Below are experts of layer 3 (counted from 0) of a mixture-of-experts language model. Rows are named router (the router's row for the expert), down (a neuron's output weights, with its number) and show model dimensions 128-191. Each number is 128 + 32 x the weight over its row's rms, rounded and kept within 0 to 255. Numbers have three digits each.
After each expert's rows: a language model's description of what the expert responds to. This comes from a sample of Wikipedia text that the model never trained on.

# expert 15
router:186111124181144139170106126105171161165141123158140085112148064166103123138152100106114142204173123110103121130099148192219105053127135129143150133096144061113156149147128077150100111114155126
down0:123098112127136083142140126103111146149163141199092137117156141135151149156176097064107139117146108103167089178153117156097130132101173080119101124003145201168155160113176139156099117148133139
down1:091111120140092203168148135131147147127130096075126061137160094076087107125100126146127196182151129164110114066096168116199117092162109176095179101188069074097114160182072090116149110144128152
down2:139119129129099110102119125120045132139106090140098127131070102150089159065089147136096101156170154111114118148125123088119113179184159092126095131118086138078122092155153115158137175116158159
down3:143106123105118136165102135117125101164085111121167148149137149126146129144104209149105116107170170134061138152115154188068108120109120129125200130214097122111088144071119139146182147074182097
down4:076136197150159112179117185108120194150115125097138097115149130106111099152115120069135065199104107141149073087141143138090126101140145142086167078109067108128171168148088125166181160123151124
down5:055071136085078166125123135129143138147176095140095125125164097130123138149105153102086091136096114153135075103095151150106136116103120150137126176122154142115158144168138108162169176086139207
down6:141100128154128142125132159155143115130182094108142111171103105132174090089123181101140173115154102120136123087077131151146069119111094114180133090117132123127106150104095136133164086098110122
down7:143180160126106112087083072142128111120090103099138127104178071144148151161105118114090165149166042156107119199146167085101103138136118198096138176163133127136150164139123103128149141195107194
down8:103158156140085177173143120139149173114166130075126126061098131077121071121146070141111156067158143096134136148125170158130191139091088180143140064129074130078131110091177103134080124109141105
down9:140180183111129152154088141159111138107124161108102133155157143088161203103156096127089127084134120136102155057107155116122135123144101135145155070144076079147095114117111106104156100139133127
down10:059110106149094135116132136166150104153162209128131142098101124114138120135086108110176182099155070069145145074168141103148118156091100190158133157151120117090026143157143088143165159144119168
down11:126114155097144142106114157084143166161173125098127105153202157103142089155145126098103105117225146132117032161160093118142143116124080130180179136127092104113130155108076098097136120119129155
down12:160133143148112102135136097175082046135152160106141073084053149119160134136071107126150114138116108147144158085071156122139174172147163152125125123143166151098143112116113110129078130082155064
down13:168175099112158133093085163148122128205151158126121169172123155134145167101140142138120076151117105159113152118080150133117141164144166103147136084174115167052113131083115133088135175193130087
down14:145143166077115139135141157132128132165123098086159143140169139157119095164081093124158104116108097143114101153058106085128091142113079102154160141133173142174141134076107111157098188172060126
down15:134112157143141110172215143142153152089110053146105097117155136180139150129110120154157107176152178153091108058134128172210147075167179161134063148108186105123205164106129082075153109119099101
down16:134121155112123136077049131162133076139102141145165131126064113146164137102154126176073126077146129134105110125114128117154091086150146181190123132049142043142122125147082101121053166148095138
down17:120114120164120157144086134084136137125089152114130159104177087123116110165148192131140123111147146128146108147127095171123152152089088120103139142193153096075088156098103139149184149082117116
down18:182146133178190053124148138108127139179153106095114152092109056148103161175122169096160092136111134096165134130122145145133108138111149158153160110180102140148157106103144090170090079129156153
down19:188161110122121144117106148139197124073120143186150103137181127118172098126166090121166101148119093097142140180183129154120058126100116122119140123130137148061154152021135091125101161110102166
down20:105134149066118098177128128170094082129054120140119065116113157083165161094158116169070123107137194127139153072152116157076135123082107142151087124089108111130153109126152160108121198146103093
down21:115084166184055124170152065140130025192177157087124139114083148154194155129087095100074104144126125097147132160113128124102150150136102134109215127088095108127139122188137102104138106154122144
down22:132073148091104101135152157176122148116135107127141056102150114085144151121163138120191126151181191135129127168135104131096166156149085126125169148162129128100186092115135127088120107123143180
down23:154160085140107117158119123195088175136113038158045148085090179147089112162170097119133149143104143155107122110140104134082106177149133139125088096124166177155152144080121110057135147116082102
What it handles: Prepositions before objects. Prepositions like of, with, by, at, for linking verbs to objects, plus navigation words Preceded, Succeeded, See also.

# expert 5
router:114097116108109092136160137161088108125169080114184137126113126171123117141114133119133160170148149160111120097114153125170119103124126081122123145099115111121112093146117154104131124114116177
down0:107105148147154134134149125155118159079151099121096173150173105153112090109150116103106133072151127119128121072134073168177084103095085141094151084074124183073172131183217062149111072182038166
down1:136075127107125153142126132100076156114092164109162115102166099191108124090103121111155114146183180099087132122137169116132116144101105094094134142190109183065103154128120157063096075147138088
down2:147137093155147101175098089119090120139132053122145102080152140155126062132111058096123133184073126114073137095122063138135115158113100148145095116176133156124084171140147159099165129112142173
down3:094226103165135143139134171095178132168174127123106164127108112067143123139116182088147127103073108103121123142109148179192138105099144128142102168147148089133174112143132191047130111107170108
down4:074168134192104115069109152113155100126116122145138170072116111133099134149148228099157091133158090146190116138178106109128157132163177054143077166107171172115165081145172137093169124132170120
down5:122122099144206100130156074136086195185161099093111078135059130149138083159168126179139062123112144115123067117094118137092165159111105161146173086147162150083107104140176128153132108078143139
down6:165114118153118160147170121060141135127127120135169146150125115161111079145109138092131148120111174065095104085152125138142139081139124166157185153166144153126144089117131145134165120128138165
down7:195087122138086192175123173125186210115130085153144096123073140061099135068161103157103144159116156130114161140154148135087093093147158092130126112136157120087084160075115171099131062130089087
down8:146116192127130129121126132093112106167106105125131074055128155122204132177136110097086176137178166081075098114087099109149123121160151118157132151051103170104156114114084165133098087097114119
down9:141129122110138104196145074117093127169144095127128099146083117153116163140179173156135076063087177141109163122164088099152163138154102126133163188140102154180155132128163105167145153144120177
down10:137105087116104138168204176152135084173121142151055117128054082115162130104189126126129128125145093155159107095150133162224102128125104137120177127117103162136199095116150139123087105148167130
down11:172164177093134140178152139122135169114115228144166108146120126118102082117094086098136079098101114092126120128083135196102170093091100149165113153096037135101084128152114132157151158070105186
down12:095084144141195131159064157102116141115102109095131136120132083082156117137125096111147146193111096165125092105135124044089151121096164143135122130104164105175158161165149145121083098156177108
down13:151162157121161076064155132170105071108146149120101152112120149130112118110086141106132118175160141157082147111133149196139124073143096069166137138148154141162090110095186067107178202081147128
down14:145101089102138126114084165120132126114099134150129123085144182118133120145093097073116121093144167118075136115106126090112155107091048103178085134102120157136106109085184118162158152164126079
down15:079044142058105160082124094089118104133123124205163072131128129096137181145137116114107149123131151136110094111164201091117157215133095155134137141096119136151148059152149171142146134162104083
down16:209113111167143182151153099086142085105123116071180199124119118129109118099111145099133152194169179157118174105126094091083083098136137056121094150164165091153163146159169150093132172196125149
down17:160127112157129097129124120153164148145093142122188085132096188133122124107145157094100073134157157157093074160115181161154141143170126171196130201108133104104093123118143134195123071138098143
down18:136185097129119143128136135117162058129067143088112100142095071206164146112163136162095111102142101143105180119095124092119156095146142128113130140181113124122168149135076107113151179136138140
down19:204151196088114188122177110205070111113196075060120130153157119109163149106105151055159161135093172142118116130146158082080046128160125066118101146185127102126071116089093115098128112132163146
down20:141107164106113108146152154064143131099181163141160064109097114112140072180128154162087100081082123117092184094115115104125135093084091137112144094134142177139150209162078132197061106150081145
down21:083122079149113119162122124146104182133089124104147141147148096150104129106120171090125113144147115133146111102128110089115129114135119129086141120113065143119139143140166175118122128167129190
down22:113126104158125130061141121128095174140134177098116106124109109060083128114098062167113080074142142110102111098141170137145091142077140190128136133178137140104186095106161149208185130113091132
down23:150076130107160096118086097083148132087092124151155112180085162173134119130125132164084170137110116117095135148073137183125138103118141155125143096141094164121108121127119145115105136092144149
What it handles: Digits and sentence ends. Digits within numbers and coordinates, sentence-final periods and line breaks, possessive s, and capital-letter pieces of acronyms such as VGSK, AS, MA.

# expert 3
router:217089177064131188116116109126127133130099108113159085147125076124135168169082161107088098160136126098108139143120126170194145101147129080100168147123125124165149128121166092096135156141158113
down0:144124199140130125172132188142092071129153087099135111138093123127119133117176150139150106071193099104053118150105142171107112158170106096181090136154150093103108149143105185068162138099100098
down1:200160087139096141186167158170099094180181168104118164076068120173135150131079113136062137151151104122103118136175109166123129077129127100161136141140093112118133117201105159138093162160141113
down2:143114143178088036134085158177122139150174091111148109143152116167157114173110094182164059152163084158138154127130153119052127123147122098176110145097170078171149111162165085160171128111100109
down3:094144151169158090137185110053217133109140133101130084107156152098198118111117208112084090143177122095153160142098178161118199175055151121138127121102147061161141083131158098101148129138085120
down4:163108124120222072064074132040144066139144101150068145162142180110133101111140167153139169128152104164103177174085098165165155113117074144137107099173134115164144137118191139110162129087073126
down5:096120114087121175072103140081117094106090107118127127056123193160155100062119131082096109107178136086074145136144116124097166120119122151205150140172121101169124129123160125072056113192075133
down6:109121110134103081188161130070086132105120097057117056146123162151095124162082191092113062135129146145099105091145117128113132140127125086135149122111135119135187068122096084153109137173104202
down7:118215208104146163144137077146121126172124139164162158070057127099126112168092147100081161139144128097128161133129154141143108113156102110157165149124118088170149177146134166193191148142116168
down8:112148169164180116074089054114163129114087127142099083103176092088070190077148112138164112135110053051137112142066153068171158116172158118111149074128115142101168193087161114144172119091168135
down9:091154138114156089117059103174125156108162161115123119195142157126048078126087141130138100112136105117116148224107118099091144159123062151137073170137111140139111060138111139101104157177136136
down10:120124121166143100117175128140141124111126134152117114097152150171139158194121137150146173179073086131112087166173149158130109151169126117118090137131127147048218181094137146108099125056160103
down11:110068155134147109158142135142119161045193133132125132109134149108079135092122119101113134149167075042096107162101149100076091113131067164107107101156149139117149122142113118152106095128141162
down12:207151150098102116168143034088158121123093108110122149140125108116145166159152175156157098096126117097110150118181148133146139088142089180134101123170107144150121120132149185156135107127154213
down13:164129066106089192163108171093150103123132129106132163116152149102096115107169094134149188173157163173139100109182183121139094087179088083178143168140069150130104049162173187160108183173183126
down14:140156120114142068137146094139142143142109097073164123111132092149137144111148110080093075097195100077120073082145183127110111103134139121198115127137130166129077124137165106099085099151167114
down15:154136141152110190099139130116114173152176104122163168153123103141094159140179124186163161156116115160156120040084132146109083152106109107123122053188140129136141153154108028085079109076163104
down16:054203091158146099160158106088208193152115115130097113110055137095128149124184144157118148210191099140107148145115137140116060081090147061085113119101137170128183119135101147137130144133089115
down17:104125147111118145148133137089141149132155135136097156178122102089096125103125132102167130133115114152154135103192126178168144141113174140130147092206122127040140141129085121132100104110128127
down18:117140120107189100139089136102154148140168086164068157127126114136141125123120163137091121136146126121116119096066166128110163167107107168133145139106124120139167167188128120127130164164204189
down19:114160152112154132155124074154137141101137148123140141169194138137122153088075152149126143100102190092047127122098086124179116103144089104134136134171206076145129107183132105137140080154126137
down20:120145147130133155138109158129139110166116149176117105167158145189086045158137106116121106130112132125164130114167071154110159049152140153138129164059098087114127099167084148083156181172112150
down21:175067147113149084100173170095072149114143164139090138052106165219086115125119115096160100175141115143194109087147073134152090121159047173170119148156154191104134184157145114113113098154114102
down22:115102097145157148152125131186130180104120163180069157124112152139130100119120139088162090091128129112130126105102178184093130158150129142158153143166187108187134127131083154141148128127080051
down23:126165129096162130125171171113136125148129101071156124104128119145173137165126143097181122139165106109169099184174101132160120095147123142117148111071125162168166152085111145127102131185146148
What it handles: Infobox, heading, taxonomy punctuation. Commas, periods, digits and line breaks in species stubs, title headings and statistics, e.g. "is a species of", "==Early life==", "$20,060".

# expert 10
router:170091125167076084132081121142133167086125135131125123113099090095136164126090063104139150178138129143077116122179101187149130103096097118087081144123106054120116073114108166159106178085139168
down0:091113093124115099140213185140143113130136166124181171124151107141108141106144114109108076129207147078081184118104130099071108177147124076133101123111191129113124168086157141142065114132105108
down1:109121149158112171136101070121086176145098106088132165214146140148132157154155161130116119115080108067124102168145116084093133158146080154134090137102118119039053089165100163154102114133114132
down2:127199141105108093107133087145159087128129134062136175159137099130120080122085139115121131136138079120155143154105168105081118086110094089143180143160192120141167105105076143123125134156210050
down3:143141196116113185126125152141090099116115103105137106148099147102128106137163095127168111098187134115081141133082103083169162227119098137100176106089080172179157221180122107109099167092136113
down4:099142135199156111117096108170139109125217104170116104127135081101109101064125172111101128143110101122117157195097108139117176136128061083117073119211105083111188132082127151133125132167120159
down5:098149157189083087123121138163145145084144156119147116166174149105055122124102169119084144181138148103161108146187161100147125146135070115080141112148154091121098143116079112143139148072214159
down6:043152133177119062167100117159088117163099069090107120149163125071127145074104137159111064142089152104104068154117119112135139167153129121131140095140114059133128174139105119140065140106170069
down7:125150183169080127153147144161049102128157123167107158167097055168154133128220078169121193101110135103104115099084123126112164090083160112117105143127085116122147144166133129087128146138139059
down8:186124083099135168122145161125132106088092123186103114043179057158087132116065165130108110140119144151162137061124132155154103092038144091087086097123113088157159162098189108071145107181172145
down9:135138117090095231136139159074173091100152107116149115165109147041133112108153129145111114133113122096106104113067092162155137219124103134095213069152089172058068137139106051132143109069136111
down10:109151181161133115157169136117118114172126154128176195187110159126132139125115103136101055103138145152143133109181163149106123125199104122130105143106091082160173123113097114147201144056132106
down11:097123084151191109134183169160138086101121167128191161155150126158150129129107110147085219154149145142083132113076139114117160163192071129146162151149124099090190149140135217091111178127092076
down12:142162205129130134049135109157100179132175151114129136145122099169117127109184142120145161159156143186135173173078016093151123139133153135121184149137150159122119210113165099157147115144109140
down13:134124129142137119082120121106211091161083154100085071061098149120104080144183151097112122139130141151153157090173092079102093119062105110123105147130143072128169104132113097176041098085093176
down14:170158164192193185160095115112076188107148102086086139123135081099157151141128123181121118187128105160152103113162070112143121037079076117113165132108113151115066088070083099128119116112076167
down15:123120094145165086132159102105147155121098169116179116131130187057196111153156058157137137088128130083082145136140151140136077109126156191097100113092071121174111077105105143168126108101091143
down16:178112172131128157101131132139096132226099138154131172156156072129157136086085134150102152124143167138114099141124166140129116142127126101133126153087143150081090111079132111170087121148151083
down17:146108120120140161135080090083122166155083173136158122108105143089111189138187124172110115067111121067143126156142164125108147202090105147157145173182135110081029085113047117174165117111177113
down18:096121107112135080147136130154125119139165167125123141128127102173106078150123166135101142154108166121131150171154160166168104084131109080135131105132122125119167163129134099092113116152162093
down19:151145105136131123103110115125147118145084152107139099180123110144103184137097101120149117131139184133118184119111110119159090130114132130113172130140112068097111097146107112166153127123146169
down20:120128143083128124097102084093118082139139163118182142135154155113153113177083162140152101127137173117139139143116196125177093102139099093125142120166078103189132117148139096101162128127155071
down21:189138177191179126148142056133095115186110108082180130087072116110147113146085165099090123146120113149079140128137137118174166100185103092077148186068122102126134115122093125159137148072106206
down22:101130110153112104121220129169145064164168137113128153185120090107116104067085101133133121129130123083159158106149205107165144141090162108143091134113176143126163080135098194134180175141189098
down23:170095140131117096154146125162198076130130145109228102178132126119048091147127168122150094132149096111090175137093127077060111092128063140170148122121155094159128039114133136164060186070111077
What it handles: Personal name parts. Surnames, middle initials with periods, and suffixes after given names, such as Jones, Jr, "R.", plus "==" section headers.

# expert 14
router:153081102184131184112158133165104164131127106145164152152089103102109121098092067109101134149170154154062183159128169119151099109130129034109116110167128157127145101185149100101121124141130141
down0:162052126165167105088125105072119164147148160137085167099149136109200153160207163119137117116183107178144075117133054173094145114114117100147125083124092112108102149133133178154175149160149149
down1:117114128180197176140106139179156124078099114107175125133109127147080070178075138084147104152169128115165104138078146154114148134130090090119163217150122116049129115140129148146098157090136101
down2:158128154116101155089134136113161114122103096079195150192195172119137143074133123110074170137115137123137152125090174123119169122161198126099143144121169119097114109106167050119151127137110126
down3:081133117146086141063102128143121187156139105118090108069144128117161109073108150129201089072097115172105140068154072115142103110085083130168098178044150081140166142121154133151110169118097158
down4:153134105097199205091131129122114128098149086094129151188115165098127151137131088026150097101141153157105104146120096111100188179210112109196184101098131136171133175137176095139167125104153124
down5:149112167199156141176206099138069114114112155115118126138192142139166126197156161176140152087139139112097114125104145178164084127155071150127092107160120158127123149112083123129108063141154132
down6:124148129120119118053129102160124135144160168143113116146143166157161102080094196149137175151169128163115123134058099138146074092174164102159084133061131130139149147108085137167063171153090064
down7:124079166148106148170097127114153098186117109121124171094121120160083185135131089116181099151185128111139132114145148099093050155120111121079115144190143191092140097138119087151130116166137092
down8:094145117131158146127113097157168130154082078158117074156119090093119118152110109182152118140100056162139153132097160111102133095106183109121074129113087119133106121083089103151127103121133190
down9:125137096152105108190102097203113137167049114182050139148181175175217155133137111127159118106089112174139134111151151132126110133132154138125037109160148104088161094093148165147142172167148111
down10:163101149144121114093178135172166178103173130156166093092161142146107048115109116111107171118138172105138141057138103143133114162127096088113077095084134077159108138106109191160086155114157162
down11:055192061105140139145040140099203127156190121132147160179133114114063102103115113153176126161139167163159126123104156110089155093118110105163151189140130123112096163116095126122180183128138074
down12:109151146089166101176161049148096100102147120122103169207140092127107066151142123134093144119104097145128137075101104131168136112132170115074134138146161053155165120082144140208126158049064156
down13:178094136129112143141140154129160109119060164128144176136143169165126155091130121143168143160097131160175110099138127099126126117183108143135137070174090124067136125139121087091110134141135059
down14:113122133092032141121076143131159110094145136091231143124182146209098106142125127129173149144118108135096152131172136097145167134134152091142181114145163131151153102159164109142133123140125114
down15:080149109136088120140140088184139123121031173136091157131123128111086115165138138109175090102160108111065119132116064117105157171133174144152100112154166149117116125087140102120126142130113088
down16:097086140098113116108141102129109152147112090066132116105169141151099128120158153132119172122147136097139099109184117082175104135120140156069162153122062166108130122109170129173156140112119119
down17:187145127105056092116102077124103128082124144119111121137214196167108106123115127084139139088185096155116109149122111110115102050082197120102127083132110108163140200117131095136125099191135119
down18:128144116059171116074113149079207052127149114149149091100115136111221142200126126168174083133123115096171121172107147173145148138194169091122173140127147138123087125135118139094121118117111142
down19:140091110138117088105082118129172144146108163146182195086171144189152129079109145121116107140192159118149123107135147153081138093147133164143095139127145086122168108212186155152130143143140097
down20:089161151166129131215132141150104105159117095062099141133156090149091187128166072099160135147092132166086147132105119167148109159158152158132184105153162098114134123150092142149117111107096113
down21:148136124110143143107120118199171148118134118102136140123123136063161119119105128101185142123174157059094095156114145158118138094134065139116112124187111115085090099115135164117123161133175077
down22:128096160128127126123144119158141073098136109147161107134121134125103107125194063129120113072132172166115120134203144205117102165125199071105160154120155150119115149117187144117148168126107175
down23:066147125190163145171150079161139129118124170105115126125100075126069139129167110142131078131163132170088091095047123101172116146118127142140147158113129176126144115175161142102168106137149126
What it handles: Leading digit one. The digit 1 opening years and numbers in lists and tables (1974, 100 m), plus plural nouns like songs, films, work.

# expert 4
router:153077099132099141127100124140118104112160133136162129161138132183090102143092129116123192136132158095062128208117133160149142075097146159149108114131139143118132109158136137102127125099137091
down0:149097171111110131126128194078116117142109118142176136109121152139133058095086074146083111116099120088128070069077156123121130138173044198137158130093081184106141092124121163162092125114131096
down1:097143141141098167117068126180151222094127142164138152126187145140126211189112094192187190152117119092184175102168133121111189172140097142126111130116177143168143140139106119094196070147120133
down2:157108101147163121180126146128098177158158130132025111162139130131079126129160136202056151092146101145158164140150130070142088169159113155094106100133100114111154128102187112181142148137123183
down3:114117101124111132188160157108146117136175136181154146124123194181095157149130096202061199119147145134130089140151118094149138115109072148148112078133085130127127115141120133115122110110124107
down4:144130114117159110102062111111143126170097198144184181097132086128145143133108059138124139200138075128175101101163125087143143092159090126135131155193114150103125142095117180125115132157142105
down5:132134131100082134159129140082106100143114144108149127132107134158123144112127119069087152073091094133135122130087107091153149153127127125167126141079143115156136116130084129107135120141113129
down6:158152143183159159134121059104104191117128122133102094117096125117131147053146175146137120131109088135110100107120156152123154143124080139104100141171158153106104119111135116185151147090150130
down7:101137080165130110138110153115142120118135131167178146194133144156060136180086133125106143120100135134134082130122143159138140096089121131158094124126080128087131119178115133139127115116104109
down8:138153142094131116159141145101066099088156070125200093144140119123167150087171111157068175074141091118113072160146129087140138064074091121140073076168131146183120136043169194122144051122066164
down9:130133147125156151159143149155141114129114179177144143114156168172071131103111160150151143130102181090105082129145148138172119083122129123157149168158184124130120135106112099109134154107174108
down10:088128158160120120093117107090125167174108128121152111112143144127098151100134147113111114110148126075134126091158100179085152125098096150148071159154140154145144086092158087116113134126136103
down11:223090097098149120149133079151166116124131145118107132108199096122074061143125034121139128093105154105089122144139119151148124135145123110128091168208122139145106141060169114122142090145117168
down12:130107147134077129138202132097113134144174065084136079103123140176073151110111120124148145143121101132084148149139117130145162156084126121114137114115169138129143156132158145147127141187166097
down13:148084185104132169121141152158088059129136167113125158140130170142176124095176034050093121153148074148124122160125121112089117090126092139065153092145104146177120106130072137133133156106097050
down14:179129126098129116123120117104141151168096110162132160148110105163153129187133137158145112120143128119103139107185109123158121036155137146143165171141123128085115127120093125170115127133084126
down15:145143119059103119178125133095146119138199062132171155098201126120133100128063086151166087185146137073109150134124149108184101119115131132123110110176150188099097138096157186126068067122086109
down16:094171022120114140142107152122148104116139130131140112118132103102153119095089152098138129127136154172145188118116147121198122168125158092091109145107198111148131167133154127104147200172190091
down17:093120129184075122133062121141194144133139161130115078124150179184058119187104155127165157117117125123120140131144139131149131104146124163157095116123151093102139138102137076096151143135141081
down18:155196177080139121113083115108175139124139194131138090143129169125090155145133188164120092140084111107130083140113066135081108071093093130185124184110167107176166109161119179137131178134085123
down19:101167121136149069176061153184115147123147132098111134175130139191191198158093131111171133158132168117119159127157163154118153100067197113096115133161147121160196170141101177108165135116148165
down20:132108144132181104133094089124103182106174167066123124123121126155187132159082158143126159158112153124089126151124058147145137135142107132119172115125116096112105164162166158161169130182136159
down21:088155133080139113123190188099123076111188141175175102154124159131100142137141107189145114135091090122145156182107156074137125155118123120112136112139169098138081161181125126135093157089149129
down22:183138154062061147116114177112068123082147135170098136131155130147170146178125133112108171146115140115117081144161159166095131111140107110079145099123122124135113151147116153149088131094120103
down23:116138078158133138123157145113123139184180156109132125145186140120054109156129121121159129138112166107114140107167113190118116157150058149127108152121117141173131121179108086104074162180201143
What it handles: Determiners and pronouns. The word "the" after prepositions, plus sentence-subject pronouns and possessives like he, she, this, their.

# expert 11
router:149066123149077087120155134107078108110141085138133113145129000152140169125144120084156151131128143140084132161163137139134143106149162000111122135149113120106147098162147106104141144130137136
down0:164092133142180127083117115134102098149104143133160125094142093157202140100099134111123044164117189116159186183133141133092118098092080102088108172108128152120115145117129127157102122106151216
down1:110119148082165128054141178124107118087133123114058151135163106148107094142159109149126172196192150188144145075089115136119125126144133076078148131171062088173189112106151093115188180105144143
down2:121118128130199066142164129128140131224147192156063171162136021135092150134134165132135147224104151102147150106075102183097130112097120068129094151121123106131147120188139146114098188153111095
down3:165141143106128133147122190095105165137181160124064090142172115150140142118140105149113115129121132173119147066088148132187118145175128087095087149117212138095074080140147161094148135117124100
down4:172195121109159117120115179110124169164156130196095153166155098118143150131105133147128099108099130110150116109124161174113108116157148124122078080130075115158172133077144133124105187112085086
down5:118148122092140099084131176134119106091121155154087132086219125075164142115092086063113185139083147108108104084125131113164140131099108079175110160144095171117147144186155102083110111127136110
down6:085145103143167090092153086146087174134135156099112092161073115091151119138124081153086169151162137072128080126134135136143103135120128175115109154093157146091137178161144167145126139079171100
down7:162121132142037158153123133150101100140094158072181146123172068189137129134126160129097113091160128103103128165178123160093111198111105109118167113176148113149116164176082195175113089182100116
down8:117135119191130114091101099113125084182142139067154129127114151132141165168091109166116117155124113117123130193130146125122138110081135186128079159093117116138123192102163156179148039080116165
down9:208034121152114154142135115170116118129135158129084057096125084107108136069154144113099085116145139112175146099127133137145174180111108176119146128096157081109192167148161138187112198149128094
down10:137109123148103151238166103198127121137151122166106132124126131080086108186150115090187174135080128126109160176169137156114152147111058121127108135112141130085120132104121115103133125104122182
down11:180102182170117172164146123113043142112203110130149088110072177124126100193149111123125082054102142200106158098222159153158170132200077155102084162162186127179138126149132122127140084153071112
down12:119182130160119094121113126103110064160129118089152080106086092110122115150103072211099120162087128113169075167080107095121141137108122107168136140187087146131141155113106123182158151068162125
down13:126107101136116156083060153124124120094154114180137125096137113136099070055182174144138125106161128117206168172137128148127099107176054084154145108184168151124104160119100097127115114071162144
down14:105069153131130132127132147115158158112119154127094125075135146106094140119142161073113112153147181104095148091176133138151115097145112112129154092148101088156126108190105098083187135106090124
down15:081097133125105149100151138108119152143115137102082113098099123094117130144174121152142112071127138112158132137171112072145116124165110158109129159082077107158097058138175056128144151127148112
down16:104064047183156106107123143098116125138118166148081075150112192102109138121152084107148120163079168178091144137143170167099119123153121116138114113146131147168165117157122075174149096061127081
down17:125165157149161180120186121168151118116094161187143161135115183142200141145145120104151106094074162126139133101132110112135165135077103069050079144153112128138109099112135065113174087219129103
down18:151149181112119066134197139193127080119095071057186082126129126163080146169115098113125142088110088099085152143094104101180154164209078183129111102215175084113100102062160177136124144104202120
down19:068101097071129122149150187157152110108140075121100204102144140148118147105124154182149129074106192117083080124115105130071087082117140117135154091127084189074133111148082162154125142085116067
down20:143157162129124082144137118082099113156138137070080115137079151199123083165126091097164128176170174177144172169052153134130172152152155104100156197141122167167167135150126101097104138169128110
down21:108116131093104102130112119102160136180184131188128141130135158109101085133116194100170136082139124095121052109122109186134141107119172144089121092217155148175162102154150098105088163135133134
down22:142112149088115021188127120141115104168138177120086136132051146119088108184098108102118146168141133132150121075130144117119160138155113179144104070187136113167102149188140129115125211140102113
down23:124107127078136146105123118120109133144129150063150157122162113183151112150126065162152088142138122159101127145127145129116110090153122145132147049150155088136094148079111084144084127065131119
What it handles: Table cell separators. Pipe separators between wiki table cells, plus slashes in coordinates and semicolons or dashes in lists, e.g. Macau |, ″W /.

# expert 6
router:149117112130094137146084115122111117126105091119137137170066143133109183130126129085133149203146104119055101149135094219208168123129135098102080124131085114130127090176157048121141137116160190
down0:115072131102109167146150140076114139115084131119140128138190100107168078144142158114112167111135131107201114166099130093101130093186133109112102164060116089120158167134115184115077105133134083
down1:103119139104101123156153110101167166121138076159088147176070094174150104118107127153115131179103116149072166188122093106150141173146143199138169130131128187137140118151179149170159179110150177
down2:087154120111075127094061100193160164127109120165153146093150124073103155082154086199149185129138117109179101186128127165135160099174138129110167060123123110153117148154134064097084139161109112
down3:096114131137134103102099144106138156091118163118088049133164171107114128073192206105171134081143145125081144079158157140137100175153140100125103107110059120194069123157091071111069139158117087
down4:170093171118138179133111124114154079134129118155144133179156129142110081133123129084153146115154143079151111189077132166101095108144118154139133119124142088138117100101140134161153101163076141
down5:127069141097104115100125110123151156141132094104133124088120153097191168127087202070110078153129076185149120124092147107122143159106111091096129121153145121108036158087135105160105084124135092
down6:102114071155101201158158051189135084125097119179175107136123104111077125093131145122175090070113127110099154125147114152109074139086122152109164113167100124092198120107085085131124134098121161
down7:061190109208092165171122086074131153139133158085106121106133140149216102135161060120116095165187173145127119125163137167157078160083105092126140120120121166094054162092165149097108116096141130
down8:170151194160175113094154095131141118165121124104109144091155099105103170112124129152161119176124138154116079133153118165086121137123140074102154154143176063108106207108099147086116069116076146
down9:143166135116125070152096137127121158143126100136039108095128123106144189109146137127117159094053122112101062133161176200106130148126154132125112130153134105110098106111171093112137158063147165
down10:138146120102108090148092078126111149114136093121054124143143086126119159071139062108136104137075104155106176141143134154100177150163154168162108119075180131121104180083137177158155134085082120
down11:157191108102136160092101139125212188102102160132133137096153168106116142115110152102125144086100145148116154092073082155060135091128153102168092172195172114096090116060090163091095192157115128
down12:118070110175152147092173148140158153089093098147138116077127112140137155115104184180134045110118091146160189143091146161057140163107133106080117123124147145082109126134093146091200126156091120
down13:132137098144071169089165201145132084080159150142102085098124078134137098166087101125154120120083115124242128113176088119132100105121133129181096148145141146128195121162134155152130100092143138
down14:131132111131143132165064115106084139133127142132075172126089112149162143129127165160103134156178090066112151182173118126119051130123156114114147112119133128088149163086100162158078110121091094
down15:093113194107064142042090150115085064164122080141127144089095086152092092096179101082159099083101151131125162131097131164208142119129144134067143104193157116120117106139119096129087126109145197
down16:194157119113170065139130131144141138072165128123109091156136156094133034147155132136161136122066116111105178121072096118191163171137122132089104095120066086161066154137121106080086161108126115
down17:175133133138166117134144162168158125143101162090101139081058122107137158098116160091081107125139165083043126146119158145120108101104137119130161170151088127145109137087110176142148161072160132
down18:128102108112153141118150114147074120107132118151116161089238116106110181049115105121175126116131125125067115081121153099073122114163122109171136114175146107149094193118100137148091100107168130
down19:155088097136087139107138151141163129113135114116089143120094094162101141183072092107156175140123109129200103129188167148153141150160165076137096109102100170080123085130158124128136086122094121
down20:166082176133154094100138112086156156141175097128135135102127089155138087153095089113166141132113168125135142148204169166142101152146142134176146167108184097136156171114181071133140059139079157
down21:084167078101151151120096150114153174115084150064097166096086156092083127179074170113116122198152137140175156148113170111100145150108178121162130158094189165156148156110205146089143129134170034
down22:120132122109090085113175109155192128149069139094137136113142136154191093115084117071136100143118104171156112102148104094142064120163079132105151100102108077095113207186127141115106126152120150
down23:121099134168166120142140114187129180093136116166137140122139082107121127119182103095103121128164111128075103139124124148074145140117115104147174145138185112119120061133097104152177133118105172
What it handles: Final digits, demographics. Last digits of years and ages in census and election text (201'0', age 1'8'), plus nouns like industry, growth, economy.